From a checkpoint of a small mixture-of-experts model trained on Wikipedia.
Experts: 32 experts in each of 11 layers, 160 tanh GELU neurons an expert, a softmax router.
Training: a variant of Adam for the experts, 662M tokens, 5389 steps.
Below are experts of layer 4 (counted from 0) of a mixture-of-experts language model. Rows are named router (the router's row for the expert), up (a neuron's input weights, with its number) and show model dimensions 128-191. Each number is 128 + 32 x the weight over its row's rms, rounded and kept within 0 to 255. Numbers have three digits each.
After each expert's rows: "gets" lists some tokens that make up at least twice as much of what it gets as of all text. This comes from a sample of Wikipedia text that the model never trained on. Tokens count by the router's weight.

# expert 28
router:132117133101150078094112101103166150137128091111084124107146096154120137156065110184062136110123142147060120132129209148132117094160162169112108135077127164173111167126142163171127133120166120
up0:105135118123107139084106136128207184186159159102163113082162064135140142191088125159023151072152116113117174114084135101097160116120141117118168134127105174139144144152128139094121152107203049
up1:092130155098144093148130109156064208129100092123112077102109118126094166087099137159112138088120162149117133095183143159182096090168136165078098146104129124140067159100135192147071115096144177
up2:130174066131116100067081118065175101114116180167083089083213088119135156097109138095023122191140113126070149082100144158120179140151127113125114082119144087120139150114218139112142138110177124
up3:082107183180072148101078101112158057134161139120210118150130127176128149178140134117097105161141123160124114100146075106149137127100146097159200125143135108095144106119069107149123150143129099
up4:143098086139128147124053140088156173116146091087107109124176059124121169154194141095172141154153095181131142150120143161074106065134152147135131073095189086118156108125107126124098172198126049
up5:095112145100155133111105115125122164139136092165158123129141131117109163086035161170077115121088086181090076129147166079125094097158185150088103196111077067160115153082102160191097140176210107
up6:117123096112137073118120126129143110151084151118070121111186093109132154128082091100065136106150094108123175139135151050139147139092165110119138093126149115133110131127180124103106139102185098
up7:093141145250132183144113112197049152114079081138115155087086135182151184190119130141190157078140088102144108117126121123125146150089143094141111078175074090108113133080091076127140127204070159
up8:143126092144168099128142141114164083125106158096047130071153130092034157109131149113042133098121118184167122090148150057089150149152161141117127122138141095132146133135108152150126103182120039
up9:105159159086161155106108107103121167135131097157167117129142096125088140090062171155083118125086086157062085122148132075088117123167195173093114195109115081149123118110099162194133152171244117
up10:088120108184207187137092130142098092152110153095041136120057125112149119150139115128172177069133173153127152118161109122110089145140196119176098125141212118128098140088108128147106151126097112
up11:108157088136205162081097132115122097132137146111121072118128109083139104068212136092136148157134087050097150131126084153122034067092133155163137121133185138120077119127109113170157118200167132
up12:138114125127152136093118140138115097109152158084153133123133125113122138162174102102055124198177110127068129108125137173124191068155102141151121122094238083129101138135125136111146112144131115
up13:133150096167152125086053148146156128142111137119126143111201090130108101164187126116064139124143115102052146131121159149101119121161139103124120088076138162139106125174114155097126138075183056
up14:156133131084155113107139178072143151160106104120164153174138095125119086092127125107133135105184120160144127112145141105085125104153180126154104142126186130111161081130171127124108106093154078
up15:090144147136158090152100103136106117090122085109128090119114174139177093088128186102152108108155094103091098087143152178195114073122113185079125102119096161107100159094131152175121148165129145
up16:147173078082155107057090148109168073129128173115056132124193103132093190100114182093039113135155138088123124093123164143138141082151135146129153136109132123123134123159122176129154107126184074
up17:122116123157131119152142134133076128083104119175144171100080183117120142135147111122192133086099131113159161135181112117116146127103143077159120089165148086105143098087075104089099138195076121
up18:081159103112185128109148113182125094113143091081100096094114136146127156121141129151107181169135079174091160133179166127169072114166167098086125206129158119106111148137120139173130136175236138
up19:137163131156097083156134197150099074144130181170170135150149151123107148113097109131104106166069097172132121126133096137126134162166063174134149120077121131115145133142138103148112163092128075
up20:169122156100128141116106132064133076132152106169120127127144147118108064036147147112156113133114195156127136090133138160132146127170178142130154158123168118125118154152142111103100060136136094
up21:128134138117144087159111133121160111125125123116174104161083136141177088111106109116073085234164113083127132071126104085081171129099140140139107173093182139095153136150130126070117125159116094
up22:120165072148161090141128094078120100101163110114158123064119084067102152158153154122022132121120132140167081118141161076155144142154075093127115081139201107123121164113093073110129119054124125
up23:123122127131127114114140170132119155144166173091220101105079089193156079131131124165108127110207129202115169102119165183101128112104104077145164186142150160169120172159109136119150146145130051
up24:120097133147137120076148184103118219091129141100103106135109124109123176085162113151079091114177130141132162141121127078120131113103136118142134143092129131184105166096145157161109130065126109
up25:142131149116091113156138112077130178107136150100175151193122133127143098175083101178101132137109120113164122087099120155103181166143120146119161172112084154109121115130149142104111137144130154
up26:126138136169123150142127079118083063129122081151131090138097132118171131151211181128204155128185101150103126113112108144124192122091099147172122118129186128113108146109125126139156125176146041
up27:134114142117162129111095084127090129097114148085165118143093044120191100044191134163156103158163158152101129126165135155139130131134148096171136222127197148131146102118125118138107131123089108
up28:106102160124133135103111197106192160126180102070134089153180129152117144151084123124057124145125154136170141124134141117147087134146135169093146110078153146127144081159119155121102130090169053
up29:091093153069115102106107148160089045099137171125147145127111171111105116111131143115106131169172161115152136126127105131174156149119138117153144124134174133178112111095098105086132170124067108
up30:139163080109168126104105126104133084127124136124103105080167079132123195159141112148029132081084104114136134134099123112081145118102168079097110117088180085142121103085199157115098139225178113
up31:147132121118154161108157122052133068074150166110129127087160162126102103077119173100152099174154076159168114159140086159134130122139097099148126126139155109128098137048141107141113125188140082
gets: " ", "-", " (", "'", "–", " \""

# expert 29
router:124123134124172151116075128130116153115140079128067103115145108189128129110110167202118128094146108139095126099189134188186114103138159170117120144064122126180094169106132142170109130165125169
up0:148225075086106098109144168126080111098125150181125140143183151152096109111114148130146154151154126054088118152162128150111085089122129151132082106199041148173111144065117090131150140121149132
up1:149070163133082099132147101150157119106149073130104110125108113180168161052158189156172101121118097097153180132157107109186171116115161176127105115140035082140166135086152149134162123122141132
up2:151097037115119161145148125166184150158115205153036177125197089144091115150118143138132122075156158099125135174061124098093182118126139141125133076150127203125087151120127128162176130110113119
up3:118130135121109092057105087155136163118128143102108085102117106138147127144068109166125139141126116139072150091130184129165171085187132177084112178143169205170048150106186180172123141108168119
up4:101108132155121075083116151162157181096129141140095069116082113119184116150076087184124156127112089146052146101150182127169158095172121176077129144132148205187079154103155143171125177112156096
up5:085128105134124099126099112150119137126112122112093090132123104131131149135084103138127124132114099156064126092163178132146148086178148140087084172098112189164055163120181174193102149112168103
up6:113131169155123136122097179050123082134165058080193074155133085166072133149111086169134139034094144141108117125210110177150082055128126150082135158070184042139113152135143073113118142127118139
up7:173151139104062119144145146092164165100074131156076106110137153079118136154165127079133203134108091114115129121106105128097127132160123137116063101145039206133098093074145101152120141128112039
up8:111106152157166095133063167122187123141119099122080105144090100145157158179109129112116137211131136091132171136125110123102105172144168116141139155114082177172100111161186088093107129090105084
up9:106124118119158083071058140122121135135148093143038132120111102133073103154169104183140108102167100152118186053145100134093160133116150124114113166100074199143112107168120135149136137177112097
up10:102187118126092103126137110149116128129127137069129086111186124106143134116122091145127136123110092160072131120143180164126143119206146139108120190112070130159102156093155178188118137121181120
up11:119108128132169103100164221145145162125106145095130053172103171115137124139162178187141111136155200109123127100104118255105150130112143162116110117162130137104157132071165133138116146127150106
up12:108057183148117141140098131145194135106125092108072142132084130137105130140125124130139127000135068217116140110137160089136109165115106110116135142189089126169140150108108099121081087122127058
up13:090121163113093139124157091138148125147101104159083139182079078115052108054185096122155194117106056110159131086103119098158075167127113129108115141148136152133114101083135125219113120135144041
up14:071132140115142100082095134124127191091148129100150079108166120127187138160056101156111148157113088166095160105159175139152155120131121176090139169112150177185090145120165142165131169096170115
up15:128093146153164113127083130172146193147181124158099115132111160173136199166150096175143148216138131080127146135120099132101142103107127108077149098109035165122122112149168114110113139092100073
up16:109142146129115128135082124089164169143138171177121103123141127137098128163158086040115104124121111088115176135207177187132119121129159118122129143123078187113076132118128104137170117104145104
up17:087116055093137138110099159141125163111130170105183109141100135136146123197091136139084124126142140140102159123147167086089174126157118157126126161080134181197085154108180166167137171113171136
up18:155111133085136111101185122174147155173130095074126122132176131187128121186130089177149096159137130086099158145128129225109195097119104158135087128069000115100126115116154151152127172116150135
up19:093111098101189114084110152131147158093125139110107100136163133159135129139095117125070136110150104161102179128148181114131130117130140161115111153109130155180107177107179196153167180079171113
up20:098120117153146116118088171074175180144122166127139166155084076162144113131082084092108163098187131167114143128115122127116095046128090152122121143141159136144115148154132140105131091157112131
up21:150034141150156114144067123152164147185124079107073110158151129120088179184095094154115158078162088126157160136160123165165087082122179116105167135089130146126131107127130112104127155127126087
up22:132112134144139148121074139162152174153112119150136169157168073133144147134141149120099124076164054148145106099099143090142069118100137118132117128108168176099120110071142110140140166110132136
up23:105112166083151108092139153129147159093153146122105072128139111161123112097092126128121143104124134161111117095101178125167164073160165209070098127135148171187074159135147140159134136093146117
up24:117113146097125128101096109140141158116134160099090068142150135117147146166083111187079112158109104145065149130142168093109186093159126178062114169097124201157098172104117143181112152113155136
up25:114098154082022163100103123114163154152137087143151158099160086112141151174097108081104139123153109092119076144085109125024121140174139107132154096127100098162073111140136089120126133097119087
up26:114109152164150097135065135092160166138195111058089130114134064173119165150109104148126056119183084133117136067121145112121126130135118162136179106109114113141089129138182166130142122157102163
up27:126181134163097149082100155156150124147130115143067144128092114120075122102128094107153154078093075079144102127151118058129105147113124126138099140097104166090112137145100103140126146104130098
up28:144172148109112157101106161097144113130113099095177133149132087090121085094130102143159098150130058120093173134159114127110120117120087130160139183136096129190120126135178082147126143149161114
up29:149113093130108137106153180176073160129143135060179125107102144148109140132127135165171109149111098113139123177134180203157188073160146124123127072134106111172166153069188129145169172124145136
up30:124123125138067138110050139171138124086116083140137115127091097154147130131097066182196122102047101120138161114230156102180060075105118126097126160059161142100121124111094112147121128137100129
up31:111123170106141123164166120102137151167101102214072099176080152136077100100151081088109155146074102122120134151121100120137124062147116150132095116098114177087118105115170147156114136133112142
gets: "s", "ing", "ed", "ly", "es", "y"

# expert 8
router:087134104128150129108079100134120148117148124118109097150154098165112115112109165164099128118127100131058136103170176151123141068169180166085084148083139148174083174092142172173109139124176130
up0:191072115164111186135096134130130143149110116145076126175113125196107147124050129089135159096105178151146098094139138130105130115114150136156115088120187098163093124106107122083150080136128105
up1:121142124223100129143145180145125150123157081150167118170122117122130102082094155132109080123173179131132053120136120106054113136092134139169196141170117112149123095108129094120101047156191176
up2:162118192098126066160124127130106162079137143104102088123107115111053105100106112177164127149176149171168169066170147120224152101180121147116106152136135165182102136124126155149124129070112161
up3:162129154104096134061151153151136158113133137148183107130174069142171158098195126138114119127104149126078142063093130110088123086087126150109170138075142162107103141147123118141149156144112098
up4:114125145105178105125076128148132160133142128120096076123157119166154119140097138152097126120162092142095162083161173145124112103168215201084117140081146111151096178080106173185102164120163161
up5:128152183037059094124097139105085165098154116164131159101107152111142099128168100169153156155143130156112116069086116097137171146130147143130118126143157157138079125097131086175125133166131048
up6:091166098127134115068093094050147134111114170100089140118100081165094110192173108119158069167111097132188108127166156088120120184133134110144152075132148071164151104134113090177114032187177110
up7:135133126129216140145078120161102096147126162110151112186122138119161101128163135181105181115080160113129150154152123191166158182113173115133134149151058097151131128149157133115107089118097132
up8:119121183113130118141072160164154161129049120120089102136095180139135145160166144171126087179143104200163172089128164111164130133116130171105105090120054162124137135104095141097098112064103062
up9:109111165122096094128166097179101124171140143090142115121098094152145086126117114162137131124140142070095135139125094192180153113107153117091190170139132095129119144136151149112064094100124186
up10:127135100212065094083167162094147143182132102130078119102108107171061131149131108154158156158084210144136150158130156162099127144113170156097131080130086166110078129097146154147098098125151148
up11:167110100159131084091133182176145102114139126155156129175097167132145138118118083086124167132153093064142059112134114110178047142149153116112165186140042097131171099111147137115112175090148131
up12:104128136126189117096083110146127151109156121142100096147142127177139111120107124150073118118139126150096118104155195130149107105175186189096103151084115125169090184090138167161110151109180135
up13:183128090107119130113082089143199115131070124162146104143114083153173144132146163101137146080139091201125126107162101135159113147192171099112077130171151148120159125110134106106128137129121043
up14:118096099060103050130150152113180132140135169064112111121109084138186131098128099131167127106063167119033098128098132135145144134094183130155098116105114152135155132124139104134109131073167091
up15:139120159079123122141147203051091218169053108131125130109111178082136165101103073090139117040183092182138191139097112107144164126089111154112160097139181135074095116134067122126164102114139155
up16:211119127097142096135079144065218069150184128144136122085109160104106154074136110094120140063151138128119096185150082143193019171136223162149131117196141113148161118110132124143150133126114164
up17:138133167156084134115105134163152137151144095138140138137148108142142095092055101121127092118104162150121140108093129172118119119161140167147190130101149128094143134183104157143148080132136091
up18:162082167138129069075122119111146144110166128151124108135091169070117110113108189180131127144176143127177113127126152155207114132168129179100121113114192217140085117092121145134100108032121142
up19:162170139131089092144102151132092158122095080166104139109101095125115082127115225130121104147081174196118111097109145150143108106102146182165119089081160163069148126095080116121154081087165075
up20:204176107111053079098080119080189117105127151139069151062121085132095130145164156160103160116076078145126150104085107067105185141132101161143074095107115102100112128140104139166098107142150079
up21:098121146138137086097091123154119157136138153137112094143140130160146101108122130143088129108142075136083150073177186145148100079167175172064116151095144139153084168073141170170108156100183156
up22:117080098084153088116095098126144120142170204126170170144170143105059139038131167125159154154181127114140191142124126060161055107106139118149122186121124112114130129093223178116118162097138051
up23:075140145110129147106121095133003096113122138150117155098149173066092131078109110092158118134087081153175154124130104091094128153074136109119165152057162100135122110109171113102127137142123138
up24:117155128082104189158118150148116091153147116091174091108113136095133091123122114101153073120109099124138104135057105167121167179121166079151122088165209117180087115117143102162085141173098108
up25:109117126195150170154128155218180171145178123146169094166130106069096130143111076182097146156106084139163150159146141119169150106129066104129162217142116124129133139166214110111099149146149104
up26:082122152140143114111069130131140171119141161097099115134139099149113118150116106163081152115120112124068105111145176160157169076142157171091111120088117144162113169055136158198106145104154139
up27:095134143119161112104054130130116159121133142128113067127134107175107125104090128141098115124160109101076134079173171135137136089171144153097111139085111140185092210082122153171121137115180141
up28:196133147061139107155169091091151128160157098193107099100129189095086115155147115117118155174121119138109152076102125130130182107127155148169106122109096172129113095161117138131130110121112088
up29:111179113163143095140140197094157148149122182124228141178142131117116097142160139117132141138085127104114131106128148155155161172157132142161131110131182108096105141117207139162149074107154166
up30:145096132113102108170075112112181121103131158081073187127085088096150202129126100091111099145118130134129090163162108153105166096124151122152111120134118187128142117139164167114080129160138206
up31:126073141147117086106103178160121124116152071144161112122103145073118139171109100093113122161146098151078138084109107105158185171172100132150119149139169170119125137061132125145161139086147092
gets: ".", "–", "2", "0", ")", "9"

# expert 9
router:082124139120147114113084122151126161094108136116090090130146111177109122137092123176093153125138111136069126088163173158152155065170176184084089145094120149174071178094127170185110148133146132
up0:109161123215121076100124105058159136116123069073130159084157194219161099156166128105140057152120030129143131143105079095163087146165095146164122077122093135132127165065182114176170093087148109
up1:080130160142125134116076118124128164114137153120089096159117120171126097131094122157126106110131120135059160086206162170155144075174152174081092121095111141189117187099142145189117135099150115
up2:203110075126141073115109086124092144161139106169170088115118173146184139168190093118127155148120161173139151116164128158155134165130129172105145103114177116162068135104155132126101107145126222
up3:054107113120076107109109129074036133137205167128132112099188162158136123146162127091140061147158120076149142145119133084119117110099151093144167160132141147166086139122151117142136209098103156
up4:146163204157117101165103104187091183075158087114104172139197040205088184106115127133127109114154116088135111119106132127137079112143124197130172153111066161148100152124116144105110055130144176
up5:072124141143158136116090121125140170099161135123085094159143109136103132114086117167094118126160084158068141111176161152136146063164152182106075153104114147185110211088129179183097130108162138
up6:070132154112148159102074132130138185107155116114079090137175122177122147116100139160081132127143101133079176092195175153158149093132180146088123141092127145170086206106146184176121143108189131
up7:066143154135154147105089132130136184092158122123080075115166115153087120104089133167108133120118101144056164092182156155154140068154153185092099144105127140206075198103152185187123144127157098
up8:151141131149156157100144115170135153124162154139170131109066123080125204159142161086154204197098157117128167138115116099102109123103091115118121173110139108110114137107098108152098119156151064
up9:147099075071153114196130084175183134167162076135119168097117037173140158173160153120132119127134133147139153127172114131136121127137148122093154123160100152122128138132190094159159124148145163
up10:123135140068073109147077088167126129110133113145117149083120084200142132089097092203140124120158140121137117101163089122139079151142141164090156117093119168143065144153113119161126133124124134
up11:100120162165115107138106125158171093069158166089117071079193066183107094074095113193141104111158087085091114176116117127187146141096100151080064109165114110107115139151061145149139088128134166
up12:105159148117145118115090132135141157092165138105096070120162136184125124118118108153088119122149113153071142104164170154160121071149164169104109151120142159183084175095105170193110156121168134
up13:137130173132125145133094110125131128102127135129107055171133099155133127087097140169106136129120127137103157122153178124148150080192123171075108153115127182198080186101113164187101126143150137
up14:082153118119147139110104118130102173104136119117129068136135119167136140129088150159097113107139077155091140108166178133158110102162182183094120160108141125188079203100153174176098161135166137
up15:131131116118122123136083137135109152102137129124118064110173108158144147118079163187099120122141102143104144119144186151140150097146145194099113130099124172173064180086089191173107154126171144
up16:148091129078153096133155130157154127101176137180068087139103112133166149120100070104094105193110117112174137134114145169147075084152222128111192146084129079129125170110140073098093168137086117
up17:059084118101106147107087128131130092082084127149124124040081174127119076167168159083104166090120196204140112116117149120109152109090149143084122158127119129125173136111170128117107118141129062
up18:111150154105136102109047137107117155112158138120089068114158112166162143113102139187100116134116132167081123092132187145146138116199159177101118156099137139166058187096118163184121152128147159
up19:123135169133137119180114071131131126135142159125043118123073200178131106081161094097124119180097084160124132150152107175046141157115168084132169094120111102096160116127174088139133134160142131
up20:109132152119150124117083149128092136100131143113137060173155120203117128132116153156108144128134103150087144106161164135155099084187135152093122166115120172160101196102114176166088135140168138
up21:149074225033109078168162127112103161142077162119087121148140141111152103108116088198174114110165188079147157109138123143184186105106141156147131140113104142124100119122070168128118104069079085
up22:091131120143122082105113136118122154096137132116136047154117096172158159125109163199080117138164078151120164114146178119133117094159136173090118166087117167176087179106106171159117152132158129
up23:076152105153143060113103078107145111154119196124160134145134177166114126119213103097133148144136183165124121158124139146127075167125126111134202101159130163119108115125117118109141131171066184
up24:091134143163141108112093138122150155074141129119123077117143115179133130119104149146089138137145092160082155096148197159116131109141128201117103146091130165163066199110135184186101152111181150
up25:112144129118106099114068136126150166121127135094073092145163116152162134111129111173099127121132114151096124089151186159123141098160158165097100149100125171193074173115107162180119153137167128
up26:143107113096085128115174109108128140137224159145142199135089090164211158145109126134138131163114123073122166103128148105145128056092179098127200129135092108134079149091141123151166130148129085
up27:141200096099135114094119140152125123072147163088197123082146202100150164102158140138096085134120106186130110138134170095184092122152119148139069129137080161144121143071086123115146138119101159
up28:116115075140098132145110102155099090099149133055126124159110185130136166121164153182106070182131112195121099212161117080094131115109153144104138115178152141137085134108107118096137148116166190
up29:110143140123109132087096122139085161119119117117124183107150121126113073126174069103128125174023144209146079141154089077120090108119133151124103122137158111119133176177143150122116139152127167
up30:095131097111065092114093178136122073111113128114092077171112079149123124131119166151103080134244084184152134119178116111124139111129165087155104067132124192138142146153172100110120118113138150
up31:055131047080166095079128110107149160158131095137117133160214186118222102157123155149134141075142109101115103120139117149141144132163176137125107118130160135134107055137115116141110066152057148
gets: "==", "\n", "–", "0", "===", ")"

# expert 5
router:096136148139126107088112102116108134112125124081128112149121113151144127085112106144073134120115093167012151094163177135125142066157149191118094146114112127169083178118148156171116140104155128
up0:154079072215157130121082114130123090116152146154029137115120073187119116219151118092149105066154119115127122201091123107133129183135121061113145110107099135143159100107132164070161116084095160
up1:128115123102099137111115143197095170085149188156135155151120197100143108081128143118168076082112105099125135112195164120120132125144157119113153136096086101129096182073151156159146142184075124
up2:076117049113149129189101141177088176128148131109155096143109150164094100156123132098194103075142159100127142152133101101115177123111143152159136037091107103144102117120185141102181090068130111
up3:134124134108133121124163117065180181105109153160134108155220154107157171221134109092095142255089099137088112150137129139129167074145152103130167159107207172107057106172135119118129168136164115
up4:145126121068140185148087128196158151136140150186143107133165138095128184206109136091099093131120119182149130160152145123184166171126135091161149178139124120125115097119171139127080103138129114
up5:175125118149133147134109070110139106194087159104097144121156166109129147137138135135107129137136179174161088153094115117104110203119108119145119104130145123097169125178087135116149133071145168
up6:109143159151176100100162096139175115141117080188099141114152128156141110116116089147122142192175053135162099078092128136160134149129081090127162102149116168110142125163120114083156132172125156
up7:112132156160143146098132155133132179107129127163129091165083156138103122078147171139088114197153106141157123171121122101143148144124136163144138150103117162165075150186126143104113149109155116
up8:086094148131123182094097166124166115133086089192122161098158117197098114037128104127153179112174075167144103100157124118157109167120072148125147113153071100115139106138142120131109129112126114
up9:114102162136131147143065150154046109098126132102103135152098129131040152136155163132131123046151128138070153130159136121119087126148163120133096198149148133138145161097144104146115111124072086
up10:130146153158116108158097146145130166104105091084128135177119203194114128126151114143112154097116088069086188140150125141148125132130091085147116123125000137115158145130176140192140123127094085
up11:126072129103173073152113127100164158105119120127102078077137120135116108087106166202146138139163164111218112108107154123193084121169135165088115094099135189187110148093144149113119138065143173
up12:176160098127078136138124141097160144144132210103134137114146092096141116184069141111116122134133216076118155149065143189086170081111122127167141121125208130128120133030154126123097146081132115
up13:169208124124112156104082177169173165138156126140147146104112138150105152164171080126137149130200138134130154093074155129119158087153109146086118149096194144167099160062179096133147166113182106
up14:176124113046119115130180120153134111147093115191087160166179095094131193107152135170118112139092192137080118074112110103126112094149096123096127129143094164117090146112128178088073118115164137
up15:098135087116139156080104171153108083098142176102151110084147142147161142184149097094125117167154076156144132177155140081140106117114134083128142185096112112143148182108085140141127172152136089
up16:131133150061152125144108121066127124119127177135125110142088149101073145127177177066200125173119114158124086122108126075134090182123156084133138194157117069099150093082108129128144129140114124
up17:142110183112106078124193109108110161094138110097190102112133140115159137053114101150097146119165134100108200114129140156131165141133126169130101079123064158153085147120119147120140126111113138
up18:187135061161122097107138158215107118118154166140145128098138147193084162190140108120099115036120137131126141188100163167147131152137193161122149111111134114144091141102161143120119166079122126
up19:152209033104129108166152115070103103123156137129111170124117200121095112181126120054136139108153121103157154201075145092114160095148182114098149096088172130152125110103104138143106149177091162
up20:131058103088118124091129151137142157119162168109148162109177143139094129189113147100049122129172171163132132169105131110152130138092160203143146098047141169139096163120118149166121185064133161
up21:094103083122187100157111106121169163142138126121084074104160113163106115119114149171118130153139090134193083108136176127164072136184181126086107111098118166154127152142159150129112131083170205
up22:159090125080134136099118161142165126139162135163104155095142120142068159187088091158139140135169182139127154126111139110138190151131143167143129142090245138131122091096189107061124151059137098
up23:096122103134137120079105127141148113134082092161142129113135084142165109208098070100143165123144126097125106184092118125088138151112056126105149101135120142140115136127143130073159091146142086
up24:141146122139165137092113064127181152174120104176082150117158101129118145177109126176135122148092130144156108138094155101133103107079125103158144095142118150126125118117144122091152093145138136
up25:127087140107138085144148136096131146134094124087149104142120097117085148129137120133134085168133178179139155111122096153085172096138147153192132166111081080130118113108165146103120098128117106
up26:079129087123165092111092153116172172074155152108104089088165136141079100123087164135144159163156080157191099115126167144154094073166172154096100141066101127195115142103118137145132170081136161
up27:133101082108124157128101093095217138135126122209104119127156091163186133057160163152170153105134176162128084101162153143118080095132132093096183048137092108119141149121132137116139135106157084
up28:167112124032088089075131138090140136149085157132134141110142106088077187124132123207095126141110214175094115065162108084120083077144108155164108209112118145100111134137147148078092137162157076
up29:134197139092161154099119117153129122165122100142142166161097148113081142207126178099106161183159160176110133126052104116146150089160108154121144089105073111119161147116156154112123158144145120
up30:134139116139118140079102143205096090136133226112132126112118126140143198169176094120115144147108161178111138153158134167147147140140093075135118152131106099105139124111191144113124140132084102
up31:118156153109126090128127106106127132133114148133136121085130123119121158110094099106130144201118157180097167079161188173160138116180108107118102181103183109129111119091109146103107097143120179
gets: "2", "1", "9", "3", "8", "5"

# expert 23
router:098132138118125102098094108146118157104144108128111094134144096161138117128087117185094142123152105144074105084168188158141162070165163167080109128079135158177077186098127165193110147132147167
up0:107128125123147111112115117125136177087129116122111082133163096177137111148091147136092112118113113128074121106172186152133172102181157183084118129087128166152091164096142153139129123124176150
up1:142070126126137105143123216175116173107116143179153109095147134110049132128147139096083118144111147128121105114109106200119080088133186143126121107133063148111105149122150126117141127146080085
up2:119114185097124169143067151181130118107199135139140180161112197111089122095104109111108174175140127126150095166132143164120127156121112151106188085070138133159112077110103146132143111086128112
up3:104132100072134081093115132082165117098135116125142118101112083159098195101107110178126122159055141053120036154151120126159155141086153138186150082111196127161121155139160148150131132073114149
up4:113126092140164093112082151162151082132148157123146113162103096112123081207142161146118169128120185141166143138114149146147120210119079110095175108094096078128161166085163170124102076109132138
up5:175134157143131126139079121140140156118102131171058108099138105162107138130129091133142122170168150156096133075152094110167090111103127168093171085085175127082109091164148108118106115164171112
up6:127109046071118138115167151117076154117130144063172125095178131129141122122153116103158152110154146106144208110151110155166120100092102135118126105165105151110167118174100120100157140102165110
up7:126180179160087134173090129145134144152060140127150140114156140169155118100152117098094110076086106154140072119133138110099043134174138070142053143121094116152149120088124136092107131112087074
up8:161157111112102138225102159138122225072112121102059117149146077125125122085151128213206192101081082115120101191112100143193149136118136126083115109148141127159121182159108101153146145113110083
up9:101117111198125103106160161093093164134094126063174088117034111147112151110090082089117116118127110113102154110131131163171177153131131135085097179087144137113137111173103195143180141084123134
up10:125181098105151179123147116176121113157101105173150083128084130040088146124134121108143108117145155201092150152101139111159149135134097136131150149114092164191113118124124076095131180153133136
up11:078062111162152184112117141103129143123111115171092126138110162157171149108128132084158115123148119129141017147143143146073174130151113099122052160104140174137078126137115163175115133133142112
up12:098086138141148096084116126125130145082113135151118082160124121160126118126086125159106139132125123122105119133149181138172170076174171180083101113072147145168063170119144189189119127144161147
up13:097072173087108143154100197131125164129131081111130149109153168102166132123138149022081160126165106111172125118142113091106091119153154181084164086139102155086130150109118130064143185124122067
up14:132091133153116089157070179138050160135147152120108154092117167145130173108082135096169141050168129136146144143146120051129116090159099101125137129115105119175104152158126153144126112194125175
up15:073118107108172128089083157165121158154138125110138116111154105137130143139088157138058146148161100120098101128174169139121116088144175158114143154065141114167123168083142144158126177137167114
up16:112142107124116082170107114111114097142140085129217126046083182137076133137146124141117096149107172100155146148099116129127115139110133121150116044162091142134105185146184162144193130092138136
up17:107123175166131149109165109098100146185120124143113082141137166110168111148150172134168042089129077188121092091187100141148107149103120107109153127156157105136178159180166132141108139138123124
up18:106120094074101183113099122151118170110162116128130144204088042093135124131092173114159122140139142144107152082121151170091240138107182117099123125136044176111122186106047140131163115127138164
up19:121166191158130123149144033091190086156102160099186140157123098110086140142166152120140134120057117182119155127134157109116087124129124106150068136143188129163117116145095112147085050159135130
up20:134092107131142128108191117091155151170107177143160139091167146135146137129049107154112139098133088153119112137119121146112082110148155130137114110138150170094106135224133194159141136097153088
up21:111082123113075136142105161146074143157152166173131097141082008100122174082166129173193111134150147203097134113207131186120112154136185136107111088120112128091065195084154120174149114095120163
up22:125183115130068118128073161056132147068111220132177082074134140091114198109141140118125132165171133105124178132133156122136195150090103146097138117127161149090056110119112169183084113184148082
up23:162074120131157131131157135094086168176147121119100131068092090231093110085211109153132151136149115102152138083141185160137131125100174108100162100114134109149108132127099166146156133105157104
up24:115147152189126155107164070158176118151144128058137122154135138116073146101102115119168241074126174193121177036118133087183018077155109099124143122112188097147116126138110096083106067098087112
up25:111107147125129110109090129140153164102137124122071088139158122158132126121101152169079138138136113143095122116134178166128163077169179193081117124093124173173069167075150184173133150116150154
up26:102106094121149129105178085187085183163113108166123074140173115185147133190056129070102137101139161159100107191111134118128122142139162097130146143098157099105147162109066128142051155117124175
up27:085050084146130168116140150147175128149140164087134086208121164191098178152148158155125130166162173121137126130157124090053091137128176179157098129128102110135108138143120158131102132102156116
up28:097161098150118143163080134163151199154114165128161080143104142136146159155081099097188135094135124162146104135098170111160103121124099079106092000134159112144140126149080108112125106103098096
up29:165151168074148136191130097128163133082133120149095134105105151134124180135112121162110141142106168030184123095105111086139041075142146139091079087111119099130163129148144169130154151131121042
up30:149156123119042109140090132136117084135101088138068102152147135131078156140190114082138132135102160117149096130178110119175064157126129118121126096129110057159144080172107109138110141133158086
up31:121116170146136109112110143140138163109145131133109097128152134159119121115086099179098153138161109118115110102133164169185149053158177149074131100083158197188097178091132147187126134118164148
gets: " ", " a", " time", " out", " part", " first"